Below are experts of layer 8 (counted from 0) of a mixture-of-experts language model. Rows are named router (the router's row for the expert), gate (a neuron's input weights, with its number), up (a neuron's input weights, with its number) and show model dimensions 0-127. Each number is 500 + 40 x the weight over its row's rms, rounded and kept within 0 to 999. Numbers have three digits each.
After each expert's rows: a language model's description of what the expert responds to; "gets" lists some tokens that make up at least twice as much of what it gets as of all text. This comes from a sample of Wikipedia text that the model never trained on. Tokens count by the router's weight.

# expert 14
router:553506552473506558561498503590553558463486573443434518458473501430455538550513572536450503489472450503544513543500524512480451542495465559543505462550455513465482543455434549549581476493458538500440477509521548508502579448502482502510549493505483561538432503504425529465496438517440556590441530474527520502480514526444483493439515474474504497457504459456532515489481470457480546565525
gate4:474484506560506517487554519561468496484440457514541505542508485522557552519513488544471573504534464563465520450479505540484527507535446456511496492552546573484528571469523534414453559439489498466579419505536433464575519505531497506472552565504391416381447548516472451552544508478498513518498509507472576508533463543505436485476516494478543493491533451514440496521489524495505512510475
up4:505470436528471450527461540481506530538469517439479471527533396536523498576576484541546537489514549428549512469511502554479521489459501481480447500515459473464432508481491494457513471572500526541491573515414505460456496487545494496519420476453521590496458511544496545485538478513575498578456473465536500512589566483502481537506508457548455417468490530449587514525575502509473527465508
Description: Table digits and Cyrillic. Digits, percent signs and position codes inside tables and number strings, plus Cyrillic letters in phonetic word lists, such as 185(0), 100.00, MF, тенг.
gets: "0", "1", "%", "3", "–", "4"

# expert 31
router:493472544475492397484457431506446503513503508473480505518493446546454431560469494457504557527543507498489476520564461515445496507448466430520557567556546477516496552445494402516472492480400433402469507476421423522496437508469491453487517497431511480536533489472441472587540506477504475528531484484551521489509491469527457473448554498491487411572468539493496546491481499491493464482483
gate0:455478513460576510437492526515484569509526473480569513534455494486549534500531477498493547478512541528459486462558562548528529522509468572529550499473537530499537522483495525443501445477501510461517538481523501464564505556558525464541491434473460435522540539559499423451621524450541510518571532526495515465483584524522511543464569499536536563512496535458458497597569532439454478550474
up0:508488461485474467493516544507489504546454566484477463462472555518458525517576482582551535503500499490478485467468442522515466521481508491621480447517477522448482474487601509419531484488539529419496587495487560464469496580434466589542510537467552386473547463507440554518513502493481528476428579492519517453499520476475445525490509553460504481490481544492482528541448555500491521485530
Description: Mid-word consonant pieces. Inner fragments of names and words plus the invisible mark after coordinates, such as Westerh-ol-m, b-art-ender, H-ip Hop, p-sych-ology.
gets: "h", "p", "ad", "z", "art", "ip"

# expert 45
router:623392516524460464483442568525483483482508527562506450516477499548529480477467508512564479490506490489470456502478514499503538532526515541582544472499496497409531450521507514534485513464515469452540513558456577538505516536562439471475460485519492540457532453544565443562492458468508482508485500475460442485460454482533496512475466572433544533577470475493372467534531462513440522513504
gate0:536526539565538445481531477490480439434525489481483513517476494507508487443456426528471477506413496543427495523536564510471531541532490505482511545430454528496570409466513507498572502583525494483449518520505522539533520470556553476534466499525430528410472466551478533429514565450442528467486501557485547538486502531455445457471540533474519477500509497503495522453446505448413598549487
up0:490523516523503534402489489499444494446468487550503505455483512511506428474496451537492492475479472525520543510524500444428455552522447476538519476436440507498498424510552583493515435512483510475441507514516532532489471468557566459425403486381462567406530471492485499491492594497472526442562519474501436477471539570487496486473535515496502561476452482533525537484479474438468476532456
Description: List separators. Commas, semicolons, and, including and closing-bracket commas that separate items in lists or clauses, such as New York, Pennsylvania.
gets: ",", " and", ";", "),", " |", " –"

# expert 34
router:486531500503472477546558541519467502575483468536517462556456461563525562522614475492499513503533509462447421499540479581411536496534519554476538487485425475517544580495530464533472504518569522536508494499522493520506449478571555514480521464487481540522459531458520540530441466514562511489512490568530507485524491476523460529548541554489553550523527500497434565421536586524474448572547
gate2:587466545533525492497512506454507497515472476510493538495513485516509515511546532489486554472447462493602548454534496470517437451523566483581567480466500513535527486544446537482519484497516483408490545501486493575506535512550490556509491500458553482468589488562506387524478448482543481480485592434453537505461458553500483395503520513506577463471421454488565518488485486503530454502450
up2:556528449459535536558496425552441511464520495513467509503548519525503493482584532513469539419482525564417505510438544503517531572506477485497504454524553477474575461474499510456500467473511519444522532476509489471488506428524518480569429449504454549449456547587447523522408492584508508474393494495455528524474475517570450505508518520469485485436448526547434507474478495546527494521459
Description: Verbs and prepositions after clauses. Function words continuing a clause, such as was, on, from, which, both, either, located, based, often in descriptions of buildings.
gets: " the", " on", " was", " from", " which", " that"

# expert 18
router:539496476519435435449500480561506489541522517521459476552451542484553543502453531521457571518493491539443533573551469572518567503510513561477489502455551476467488492489482461496483486539561467456431496484520481494568544557582390488475469489510500473488493525472553541427466492453524417478495478477467516436533513439476470381493470526444543440511502444493518443514505526437537527461482
gate2:530473492538518507512529537538451637485581475515504499530410468559456510537490471527529528500552510427522477483543506519532471546511391489479462519545508481475571554517495484540539441487491552439520534532538499498552500503450499493506448522451449478584490549485481477479481597507477590510530491527489471499488532573476503470505398560532528556457449474537481471536479560500510515555504
up2:510534493528542486522545515551498504458483434505481463431448485495447480509500445458548442536439469441480488482432500518593528515453513503592467473560527504519550452543524538452486482427538527476426512539502490478505470462578530494517454409447560546461559471569481479525553388491476473541471559485495518503470483492444535450444418530485470494508532520563510528455467493516507463492528
Description: Conjunctions and adverbs. Connectives, articles and adverbs in running biographical prose, such as and, a, but, however, thus, temporarily.
gets: " and", " a", " as", " was", " also", "ly"

# expert 52
router:469422415484510476519521510494485428497505469539504560509510478532481492536573445544518521442476476481415445437530492456524561531497436508484479447512538505578564522580531467452545486481460538539548539436512446433501514480488501551488484543523497492518483563531442418487515526472466513476534512447483523498438585531475511503523511581573508411484534432489525453469531496518502519418485
gate0:477526517495559522430497573488503518538486504441491531541456570473450565507533530481489530520527543507496530516471540473517414475529486502481535517489512535497467458422461507526473384516582458461539515491485497523528494528545511541508486534480544503485542494509568471504522478390469510556532466516502571422486509532466518416486536579430548472439453555526453424580542521480429505505501
up0:521434528466537563478504489508476537502559479432532532477457465466467456523515498481492495479526409503494450475520517407512561508562505560465531506487528479531425485438563517541508543492514417528506544529538521476496497445508404474488474490526470482538616503497556536508441468480439520566468565439468451509518454456498504490473453533466550499516555478517553504527425496477613502475532
Description: Name-initial consonant clusters. Opening consonant pieces of foreign or scientific names, such as Ch, Sh, Z, Kh, Ph, in genus names and transliterations.
gets: " N", " p", " Ch", " K", " P", " m"

# expert 25
router:470416434518501468530493508497464469523576522503517558489507450564472501516470440489498464503511428516367525448516492488453428514539479485479537439514588440514532491478469500492476481433397496495511537462471455473478504587533426554556502480491506489455511540530448515531469562535508538554530499428535518517497509532454544593552531474541491537528500463545527505479421506544459504505489
gate0:540512510472422523456563480527513543508497513581523500492500454490566537494526482524464468520519452502533613502481471493494483450479529526478560425487463526480587494454504638468562511542523455431504455496469547469511513447534444538576526546561438431504482478523454463465477538518537484466444453517518503527534487534551519468511465530458566523525459594535488487553465476478461501481516
up0:456530523532481539455475524543551475482511483501502534480494451442486495557554506459464523503491557455507428538474546528506466481517570477540559526517478541505479544532474513510467553531506439479459471447449577505485394572470457584539576459505488473401464480484509482489592455485499517458559570516491502527545557470463530509467550530474483502560519475522439508515495403464544535421507
Description: Proper name syllables. Syllables inside personal and place names, often the second piece after a capital, such as S-am-uel, Al-g-arve, U-g-anda, Sy-d-ney.
gets: " Al", "am", "g", " New", " Mar", "ar"

# expert 57
router:529467457447511443542495565525494544502411557491469511472499549505488551488594512484500526505478490479477423554534494426575487575553407435485460507486516537462449559580500551479477557582491508535554495462410506484480560494407528526492545527513553469496493520482481527498459513483483565471523505505544505518480558525453474504486531499515461484548547421473538489519511498512513552435435
gate0:512524517541501561474530516578438495492401530491450575493564503494518545494519518546528522550510445470523471519489508517475505485551540493482484548485443496522434502469474561475498485570468424488587446535522457504500514555542482557568493566541480562455478510522457503456461522406478496559488498510447499491538470563511446457480489643444500558522484476480486446510480529476510490422486
up0:471513515490437464511510492418477490516511460548458504497430491536504541448527467493431557558554537555562455478496513507484492505574526488499467464524458457516502458537439574476524512486530507473468439471496416419472518468515556537461531551506482476574489561490455520495525552543537496512562512500562487475458451574520477415514534457490486547479426462471504430469538605455522494423506
Description: Capital initials of names. Single capital letters starting proper names, often foreign, in tables and sports lists, such as F in FF, V in Vitesse, K in Kovalík.
gets: " F", " K", " B", " T", " D", " V"

# expert 17
router:580439500482469453471471526611506499571444498469460439537516521517489508469485525460438492464486547495441462564520465577422527491513502544491539461467521470405497550489493527552503486478546497565468544509524493547523503484579418437461449509492521451495499571488486512509450491427505471501487549494436505456501488446519381443511492565483519473528562522473496432494519543510518476466513
gate2:564528550509507485533514479481520537494456543512526521436525497455524547460559420462472493518478477598518563459464502466536502486465461442447502465517437540513577473441462495478544495494451483504515523460499513468564479463517438520511454493547490506479434546487456582472554583471472511529505500466509559573514548545586506539470460537462558482497466513414577511443421466541448497464503
up2:521501454514463482468471576496576550498501497532558485491491495432551450459523422513472458436496533558452521521488494458499467518482430450456471530586468494483581452493454444516482508446466541450529480504522525510530495528521477512478458453561486523559479488498454521510523481490493566536508533380492529568543578490507473575559525496490532378478484470415474478477466481558521472498475
Description: Conjunctions and copulas. Coordinating and linking words in running prose, mainly and, plus was, is, who, which, were, been and list commas.
gets: " and", " was", " is", ",", " or", " who"

# expert 54
router:498535418473490516546468543498519460497519497511511514502557549477532546433494458515501502569518489497508487486621461493517489536545399502434434499470546574591491485557491505555506503563492452568545438501518481449564540528547510515535507592522595434521447469533444476542433500482504464507575471466482518504552465525447488522532502526539497528525498441502508478534510478550549531463477
gate0:508519493468536517454505549534467450502456532481511560506506495501533495501575466407453516475440412514510499477532474446468498467598487525488474556505441481508598497552563546561542507524500474505480506504524464498531572474553511533543477459403478499489482576530570460510503519430450464465517519519461496508448463544527418469454464572479512450454525552451557452449492534515573520515505
up0:452521510450468464524503479530463508522581521508454443535537542510495444485490508468503511443600418444488491509527507499517510508539493580453556520530409521587503486591391492512455436491527486468557572433483495534467533483482465483487491517515506472438556496496477423562485546487501501444421490538541507540500490499530563436511466520470568491574537539487483482519501441523539477494464
Description: Space before numbers/names. Bare space tokens and capital initials in tables, match reports and lists, usually before a number or proper name.
gets: " ", " N", " G", " A", " T", " O"

# expert 11
router:475511630456493516439514553433483461481494463481485515525522487489484475538536532460517490558457602502577491519496454475475511514581518469474521465517581461478518499542528541548530486498441413416437459511436478496487511536483500463531488522526522544459468510520500508520494485484542499497493578469512509479578460475525443485443460499475515437469410536555513390483473534498517506453421
gate0:542441540445455475491521511513482516462553499449482512585508496504495472524413487535448441515507486509519516562532486528496487565555457541474526402471510517464450534455460475501444524553529439492420515567519555565488487423468458468497554518468520469500582541495505479475522524528548455548526429579507525373481442526551470462444551525443468488502485502480527541517491516528465513460487
up0:532625529540494501561457508530505546440467520510583501539470483479552472516509485497537468443507474540472525483517403459496489537446525462504449499497465497488477453397457493520462509527518537458488489440503505491561563467500533499523441538540443454508495437492492549496466582472492494439464504422456561565528452496521436510469399595527537464483514485474521509475538453492486525554472
Description: Surname endings. Final word pieces of personal surnames and foreign place names in name lists and tables, such as -ov, -son, -berg, -ić, -ski.
gets: "ov", "er", "on", "z", "son", "o"

# expert 49
router:592478458503465559537471520512476479491470499457575456503477554463513577552515575554523503505538488471475508582464524477475523507527543489496494463498441458430523578494473468530486511450521548512547458480498553559506452454534538439545532428477458537525558507448424502475524482525503526485503443546482493466478452502436477535479562483414474534579481552493485522558593517426483466540489
gate0:586474461485467483424575570487518533497568498429551538557383505509485543495524424512463541580550465515422518496471525510427484466575490534493543483509505523539490475552505479520559552483489571501466477495554518553526495482465519501531498516494456504491497514515510449514504533484530476462486502608497453520507519537506415491545514520460489522451518534398569421493465521451523491474527
up0:517438421549480516545483485479467593449510463486527492557555531468430512535506483541477460531474527579489539529460490459444496497512492461531454543596540453479530500480531405502532459537536457584517507479428479553470527473526496440508536516502491493552469474456559483516531529508506509555424392460477489568553566464466506516505498559524579530483484472495465510543580523502469520485477
Description: Table cell closers. Closing punctuation and labels ending table cells, such as ), ;, closing quotes, Won, Nominated, Result, in award and results tables.
gets: ")", ";", ":", " \"", " –", "."

# expert 35
router:483521433606467486580489472508486474468472437418481560490551532544491426580562500496494443501480534515482472445508534542508441487428491536519431539504482535455515483515496458536490498482498543513594517470465408424500534529503491422484500463526530558515486534513555461445485491473522471491526467539526543546420553518473516401551523507543417484518485451525460510493497511496506553492470
gate0:475460470592477475511576534534499523420520511531537523585504469556508546509508465450520584446508429497448524490513448474500492549505499486554517487472508555526433503478509509446484470506611489581462564514536548482505500504544452483469489530461421434497440467522491413473506400539485452460561521574528509439552488462509471510454478453513544482507445493489471496565480512522493478488514
up0:537481521505455434508540559504491490466527549443535503582446484553483497593471484531503457487559496480513449524523575494576480459504519438519463433467537505515566492414446435478469507476498518548498546458570492505501510479431506492484461495495497566499490519510422449478539542464446616491468526467520470524463477442475556529484494491550454504539537544505458485476545575548417555496519
Description: Word-initial lowercase fragments. Short opening pieces of lowercase words split by the tokenizer, often after the or a, such as cent-re, ra-pidly, b-, t-, dec-.
gets: " b", " t", " c", " g", " ra", " w"

# expert 56
router:451450476512425510564529462499521476507517502495550467443435505538478505568517463423638499477487469560491540524503476465472407472513539456420523481523580532492525521482513529440475545515536500477513551499488437487499474496441492510526485493509564431525495550491520544481500570491524527526523439492502583433470464468543582487524542513462511573526516493510543524486437539537528590520535
gate0:540429524551481543518589480558522549480505469536503548462556467477581475533469536491505497597513507502470459506471471459534546478478563478502485530402465535495442533564463514419487498557523480467529471537489559562521403495483486528463473454479511483499511489549554494467519460489457448446502494537565435423529539463540547460484525487447479542463508561472514509434516535474471437528564
up0:525519513466497474413447534468521412507464546468535467507443515565542535489514516527486486486481457591470501542481544493476460533563547497512556540541509501531511479510508513462507533565525474478498463523481482424466517471502559525539524545489505497507369436458540546502579513512479505519511409531550439529503576448444549470493568524470491517503542448490526516573537471536493428544583
Description: Syllable-start word fragments. First syllable pieces of longer words or names, such as con, sub, bar, comm, Pat, Son, as in subsidiary, barred, Sonja.
gets: " t", " con", "on", "ur", " Con", " Mar"

# expert 5
router:554444555532546506467418530467553486542523510527511492493456531459542416457498527495544494444536401466548548467538448493534562491445601458504513483477426574453521545477517523524524441510459454489493526550541562510483473442491515506579531490499519442525560531488484482501496518560499508445535491444434472519566467491499457495564529510477417546473486442419500483537542483500525483473531
gate0:476471535504499477495525536527512487511439546520401506470418533482500488553561537518481486453504472510494530483563544423522532469483497491423553470594529488469519576533435440474442529534465499477572426486500458446512501505455463541541520448448490520431472501495500480524499566500602447493509562524534467466491463537546518481549573482485567537518473461539409467485471477493561538468483
up0:532483383467456554573499481543526505530576575428557477583456465494460540476462459518493509506451501515486442515520504447498494479501511501465516490437452421494506465507537465508511550474549599478585498471491551476483500505579581529529481558475446476492517523503507541535475407473482522495478503531488474541540509462493493505494497495477536513385506588523534518468459499503421486527461
Description: Infobox field punctuation. Colons, dashes, pipes and line breaks ending or following field labels in infobox-style lists, such as Leader:, Born, Directed by:, Genus.
gets: ":", "-", "\n", ")", " by", ";"

# expert 58
router:497501503471471487507453586446458453502562497433420451511507496557535463495565520532496468453550509475555475491466462491489452552513543415515497519429431493549430456510479593527523535533559480479512470508512545494456570581538472567524534525464561461417486523476532477444485493522517481447485418466456455545534487481499514450478502510469481538568546548435457520547501505502509442517526
gate0:466506508458496430477494544544459480492495556586498510479449529483511457514488493528543467509509486497495531429536448434491507567492477520571514541494511567488512470487397497421514457549581591408502402463461452495548463478477537507504543480526473480521464511561481449416487546542515429488584503512501475515453509507446459537548522554514518517439506469532495474579514553527502470511470
up0:471462503468478489451489510519462530472504565556467514449481481557491441471497571446468493456481413539534499474478426432567492537608550488456447530510512511485478544454468504477490595472472454489471409494530472445438503469529479531528503515534450483454523488534503549474505494508481447556549466546495493551558467495448528479437490528499443507443496523498514480576501554424498610533514
Description: Table row pipes. Pipe characters starting or separating cells in sports results and standings tables, plus heading marks like === and words like against, defeated.
gets: " |", "|", "-", ";", ":", "==="

# expert 37
router:561481465504479464553466497581539542484565440554525485517475471441505513450462492517492546578464388516433501526440530502492550482489505568445498574459547471567505479517508480390559563549521529416489474543444497489500496539559430482496496439484526454510491473503507452491488458455509464450551437491536447458513461534520469475455496514434529488509505464457427474504515513435504492479483
gate0:524558517525510524480532495527483539548541519485434513502490488473515522551525444495471534500489506463436486446530495512351539485527452469511461494573512504522557493478563509491497418501436464612500522552451511498481510549513569462503508481444472520514455571462421496460517436527543520529474495493420508519451568555503526519500457528552511477437519566423530522446491547491537475552446
up0:534454529479502544499534559492583587498502509510554490452557450498458421511549462488506504571556490531546482507425475565501515476550573489469512499482527519469513507553544570525513532365446469477479480493497502452531543446548551509516439499489475527450425478456514442509455421530517534473496464495469504422530454556440525525522499492505496521489493485541541486565536480502517571437552
Description: Clause-linking punctuation. Commas, quotes, that, and conjunctions like when, because, but where a clause or quoted speech begins, especially reported speech in narratives.
gets: ",", ".", " \"", " that", " and", " as"

# expert 47
router:474486498516445533490511481480461526476465470527569480539527512520553461439452551548416546402514546540487513448525507513472509455508511490550477497574493536574459507478482463518524466498499478506544518479543501520614523441404468492480440559454493551526523525563522545558537462453510518496456513579497489436508473506506498482523461505511523494546545598474441436451554467527474424440515
gate2:530454497509501538476527525575506478612515440455515561497546444503449462422590513478507513525593450517530445453489373518568467463567477502558504443523534522516446482481478594504489485490469512448500452469478460541494528505523458540503483501493523459498543514543558536496488524548455475463549468495481504481483478513570454530536494554577445472498449491514497533468526550458457500507436
up2:489446495485387473446499460469549480488520433479520474524560489479500531489496547458469543503536463407520480501483425504470516390532532552474476537471555533577431438494444453454466493477454458446520512478487479544524594504487485537508455487593602496501426438559468453488494497525477491489498436495502483541498526469481538451510488481503485527516448476509472482527577542542477518505559
Description: Academic titles and adjectives. Function words and adjective endings inside book titles, citations and degree or institute names, such as -ical, -ological, political, of, the.
gets: " the", " of", " and", "ical", " in", "ic"

# expert 55
router:497408472524472485481538424435457493599525573528588525478520480447552486547468438487482486526443480554444514524513462487447425516463556483479544489553519498490493540477533481459472511513529572469525512432514521442500449510425511519581492560501588491547534432458508541472524532570491487568448506495461529501457454546531558513575476460461491507515468491507461483472462507464475517541519
gate0:562454547458464443438542509523486583520435525511484568607512520491501522396521513463481490544522489455521520508536576546540482512532491477451547464550475517516432486480481525454496532536516531527502464479496457506515511495466437446538412551460502537520521585546526507492448564518528452470512493480499591507470416487514446543462457518497499530505500522466465535478467551514448501384508
up0:483549526455471539434511486419513508439526516519488484549415472515488454503458493499559485455466520489502556588477519494456506485484529457432491521532531529472514471477489470510507536501494377561541458521483474514523494523547549521541437445434529543438522526495458551480517548426543418476453484588496528468505540464447484485490531498443529416578524553441442492500531524505556538460531
Description: Vowel-consonant word fragments. Short internal syllables like ar, or, al, er, ie inside ordinary words, such as ach-ie-ved, re-or-ganisation, al-so, ass-a-ult.
gets: "ar", "or", "al", "er", "ur", " Al"

# expert 50
router:490505487522499483496464472625463497510497519530466477499495412561553435499458516465434554523564426525488483479536512536555552471556447494534506511485536491530493532416518430489485547488469522479508474467539514562544471543539481469459510516453385510467475529511542536489493500476499532582429549557511523558550527497491435442536438522462579477532521466479452528456461480443457523457517
gate0:458502512606524466507509549460476513399517491509495491473520526511557466538500418523548490601528490502448492394420490544502511462541555478505525508517510505507603523479505484454541420496550485517559464477484505548453441469475528478492498486427502503520507482523481450490539519447482505511524578550521518521497530456493521530485441569578515518466474489495529498501446488494374484575541
up0:541522510486478505522503500472445441549420506509531472527503581498530475444456493520564516510573441521436506509434477521423501540468599594476523489523468483474520478521451533558499496507600562522496511471505492497547592493483473454489516424573471437460450529465550470514502492443523513479568469452471487481486448487517530483490529503448521579544422512502483548572540515520462536458509
Description: Determiners and possessives. Articles and possessive determiners after prepositions, such as the, his, its, their, 's, plus adverbs like historically or presently before adjectives.
gets: " the", "'s", " his", " a", " its", " The"

# expert 21
router:460513523551499406512507468446461454531502419498472514522518525487496459520557521451478522505480520506488499454600457464506503489443430519495512451534534489418606421503537471478512545430494489419533559426457471514445472499480537508480548520520446491528490524503501531532556456443496540439527573509533517544476563490501505554461456503479508524463577531449472537429572462488533492532450
gate0:604552554499492400461545516455471492495488511506440542454500472510527478532450560523471491508467499560515566425495451481487472466523524459476500441482521473541530453479492450467568483466534464414495530475457455486493452449450455521522489474531471495539520518530482431493500534422440441528507470437525502426469523512518436449561458500444552503447565527469539471476550572428491514521544
up0:547408488515527517503465529536481514518533489447524536521513538550498501517572520492485536534503477574520535515481546526439547560420507434486503584481521468499567568475496540448425507541496549559474537456618569523486534516469497454548417496500456499473491445495560514449541503525532496440508541458532534561501430512527520491471507483502470492538555462449512450524467509516535514385497
Description: Word-initial st/sp/m pieces. Word-starting fragments like st, sp, m, wh, often inside compounds or names, such as hand-m-ade, live-st-reamed, St-ylus.
gets: " St", " st", " m", "m", " sp", " M"

# expert 33
router:590458523523489492533497484498470543531551477408550515520521510522475534451491448539492528555547455530486587530480530501611497492448446495491510502498468501467499502439487528535480494495471494475573542529549564466502501446432494513491501493543513509563525497497413433553459510457435552464503501478545473465443470482530531502575561457557478505468451514415486467473599526472486589456481
gate0:598487488469576509479584490450456533453500532451537530510461485545454505458507531569439540516493483518449559495443453495449540464553514400436556483484524434501515548485493547528553486486535494509482478437435487556533514447582478484482518509469503510512554575564446486524494556558525471471487503553553514545505465534567443561523487513523460529493532479581512462530496494460522441473523
up0:409557532550493497489526520497563575588505566497472479568488470417539521498525465484546473518490518436437488530551530503463426472469517497540540431569453488511470517474531464503486498523437509516500561542550486465507486522486532498533540470510480523511527466493501585491564572473528526509552506490477514489543438542533591559481575498503429481527523516464522502523497460617517441488433
Description: Spaces, brackets, foreign bytes. Bare spaces, opening brackets and dashes in tables and infoboxes, such as the ( before m. 1989, plus non-Latin script bytes.
gets: " ", " (", "–", ".", " f", "("

# expert 40
router:555544521474534533485533530444521544532546490485533515531467548459547477455477525485501485492551487555517563525541550521497476474530622463501596500465425592451582450474535547509476386560478433436451565494514535544485476496408486537494540462495502437514519511515521485478456461540489501464511486507442473531494492492484446452549493501528442562501522511438513492536527456535531457522480
gate0:495492586519452454425495583517484567512447466525522499482436510505485486488560462471542554605475531499510478508449392484485507550515517529426456535546540562502484561443427491466523527515535461522517534486481535557540577504476452424520492486531544472517527429538467572444499497504446421484504580509504540561525528482494521509494434547517511538526499473489507453520432514518516529475509
up0:545504560467523560548488465459417507520486513556458447486420545466481496565537498446457558474462460579421463572494528469463523466549480509417555580550511541470525417514494472528463450486511518452514471507495491502530527470480476568454509533540511432545494475542545508506462486487529430487476531466525505528504500476470482577449500471558494521538487451489470451547501552517526496452615
Description: Infobox and list markup. Line breaks, dashes, bullets and colons that start or separate infobox fields and list lines, such as - State:, Born, Years of service.
gets: "|", "\n", "-", ":", ")\n", " |\n"

# expert 13
router:501533462546506431507558522545444516460489495489514508465537489524496471478453534488462583462452416538479471478537518516553491472478494526437496482454578510537506486477478472553488560573497525532481459426545580525572496479464528457466471496430413514481472514516510552479496475550439513541461581588530531444516487550481464459566460495471614462486519541537490517444508500454536541541523
gate2:500518517553507529467457551514476534523527425494487530485496474521449442522497443543519514451459456499586493544500528500584640485487445435484488582512535521461464496472479464492513506411564567540506511459481481421456500553481420524472474493510492522507516489522466507507513548470515442599487501512506491530473516501521547479424445573514439498550553540497518439503473479500451505414469
up2:510481487468513577507542579527574475490519474460544486495487500533506538485485502422510510472505470512446492404510457491541469469520522383521549477485496546497487459470432538483482511505526455478542551484490509556466455497477457447540503493500500484437522501499490502472473526486500520493480590460440567431472564550447447412583541412596497496567497467462464529463490444559509525525463
Description: Determiners and adjectives. Articles, possessives and common adjectives opening a noun phrase, such as a, the, his, new, older, short, many.
gets: " a", " f", " his", "'s", " new", " F"

# expert 8
router:421482507469519418507509440483521554564460521510523463460534501511473479567538483547421466524473504481530493489511473429512593577514464472585525471462519485463524444550457525478483553454461438546547566443458514484503541482452544494468471524469515534536502535469467498478501466435454488475482502519484450518484569490449521575549448516542443460437559426447488541507533480522594491481520
gate0:565484508572546463453564524497494503472526499553538506485460387526505528503428542465502567536570457487487565490441458465471492497500517519577582525451479461494478489550511542512538572504514546486556436528503512526502515593496497509513461501473434474503574504566533464472571537452449426530483511437557518515533486525512511508523397522540473469471528463512508541460534486420466489519508
up0:501463455451471517509569522438495436426486515525479453519537439566514417517436515448493574422499516582492481516550463529529461515413522513522509485473525534513561440499508370446504545462495534485508489532556474460531446471490500527475525475479456430553436495523528510465537483496495512436447422500497537493479489517499493496561418468494562567510526485515450448490518532469492504542551
Description: Name-initial consonant pieces. Single capital or lowercase consonant pieces, often L, M, l, cl, bl, that begin a proper name or word chunk, such as Sri Lanka, Gaslamp, Mondal.
gets: " L", " M", " l", "l", " S", " m"

# expert 32
router:519512482545535465526521511481524471510611471477486486461458514478487462528525503495486503447568416554489494467503380496527563499482497502525464574458526487459414460511536433493535462511521549597542496426454509507496484490471495544541527519532506565559536525503519542420505499488561500542511429491433475477538531536526501564471533458567455485549549516537540521521530510594517461545451
gate0:515491561469475515437568512553556536513541503438498538561473418507533501506516515481457506498585491547536558505449482486475539482529557526516551529587461542528420554497515466459481528508461559494505494490512427486464466526535481506514591495539564475466563543537497570437525578565487482476515485489524486473549495529555437480523548527570457551461532490519446535524444434493494428467520
up0:558477515498469481469469435566490527536568526481443520531517500469396516534447526496518495499450516356460431479488528510551473459497436520534477454516501498517534459525515457503521554510471479526466462562559573537481501495518474439499465473503555497458542485492499571399490476519481497522531435616522511499447550518391470495470452537532519489521565518552497516513506499496542508512539
Description: Word-start pieces in statistics. Word-opening fragments such as Me(an), hous(ing), along, qual, repl, often in census demographics and climate tables.
gets: " r", " R", " N", "an", " Ch", " along"

# expert 16
router:473537459541542561519468495561506556481572520402519515490480514491601505583502550550458473551476445475526459435531537536507455499497490544526492484437573479535409492517490520486453537475550513506533423490513541499536512543508558522535525490506498452511506470505453469472439462552479509474438443512506520519468495539469484417465566530543504541465520528487540584465426512489518591545552
gate6:465509499523467436506489493458505430547445493506490556548487547445492548474550518472474475496495451492469551564522494566566569496521488470531545468538464526547577547515461495422538513520516509482526532559557452486500464446543470557442488531556552443420482507542571451502585511460537528442457551564474536498437483457509510445500538494533543504467506508490454524481426564461520511477416
up6:497507465413392547499475492513500481554507430499493515543546478511508464548521465471529483497467505570491508495530483519468578419514495553477470529590531496529525541517513449512500466467492514568511514555461512508509477427506516458409563510493502497444508533480516451516484564424618510554571553510523467497541526549437482526500500526491472476508497504513539504467468596433425457560462
Description: Numbers in tables. Digits, numbers and spaces in table cells, dates, scores and statistics, such as 1 in a rank column, 14.22, 1,220 m.
gets: " ", "1", "2", "0", "3", "."

# expert 3
router:531493512546466596499515491538520500612470453509421492523495525508506518516479540426449627472483448455428475561481560583470515534464515531451466522448535457466522516518482490542510465520561470529471458536537502487527506540562498474482473430507545437487430594434519531466530515506488500467500522482462535466545418464534508455519492471468483497536476413520483491576478503481522485511476
gate6:478446524561518522486500477470520519504502505481461544483491468571485527489465420547524521554507467448518481472550531483493495481506467510484559495493518539551493464468514482438522496519541490509518502479403433546487586487453534535545533588565470524405516471596458491438493393464470555470478470525583521536455579518489531479516471543484485480552422499446505521509455413559463512499527
up6:500560489450543490568558464480532495492437518580527496574490528432476513493570561463507495503477607569500519460465452473506526544520501526500520491531451468473514507557474531543454526514455423449466531497553555464418457509504506480544507443468514519550444496446521527449512545495531440528552543457445473475529400526498549442440593485509530537479524550544515460497516498472531511479457
Description: Copula and linking verbs. Verbs like is, was, been, has, became right after a subject, often defining it, plus as and for before descriptions.
gets: " was", " is", " as", " be", " for", " are"

# expert 61
router:550458484506511447474474530571526538499466414478538473539478489441481467475471512541569501504482473558506518517463544494448549491500521567503520527505454451515445446549509476461498554511513569450452471518488509526460497582571487515469431433457548493413521484491537432512554546484516411492509460482441512433527489527485443543474487480493512534483554455591470485460506492386438518450506
gate0:490529517472541521471518494477476558471480432449518528574472511456485460501506502575490544531468531559540500527530507493486489422498496500461439462528455477553491521565474478444503475555419489435464469458530470518517507489511579513535462453453525452511498537459520509468554536546481442501500441490532573438535573502515473543510527470526548445501550413594515495517548496415478603431538
up0:420595521493544431528508507530455447497568531516513492494578518535518423493480432484580463640505481517507485477533512536483517500503466504443491523486485475544511499590525481465460527508489477440519496552445535470560508535495459551483514495535473423525535518483568463479497506502532462474533517558530436452482487487559520470578405525533501522524471444546509565485522510458442513554483
Description: Clause-ending commas. Commas after introductory phrases and before relative or subordinate clauses, such as In 2006, ... and which, where, while, However.
gets: ",", " that", ".", " which", " where", " when"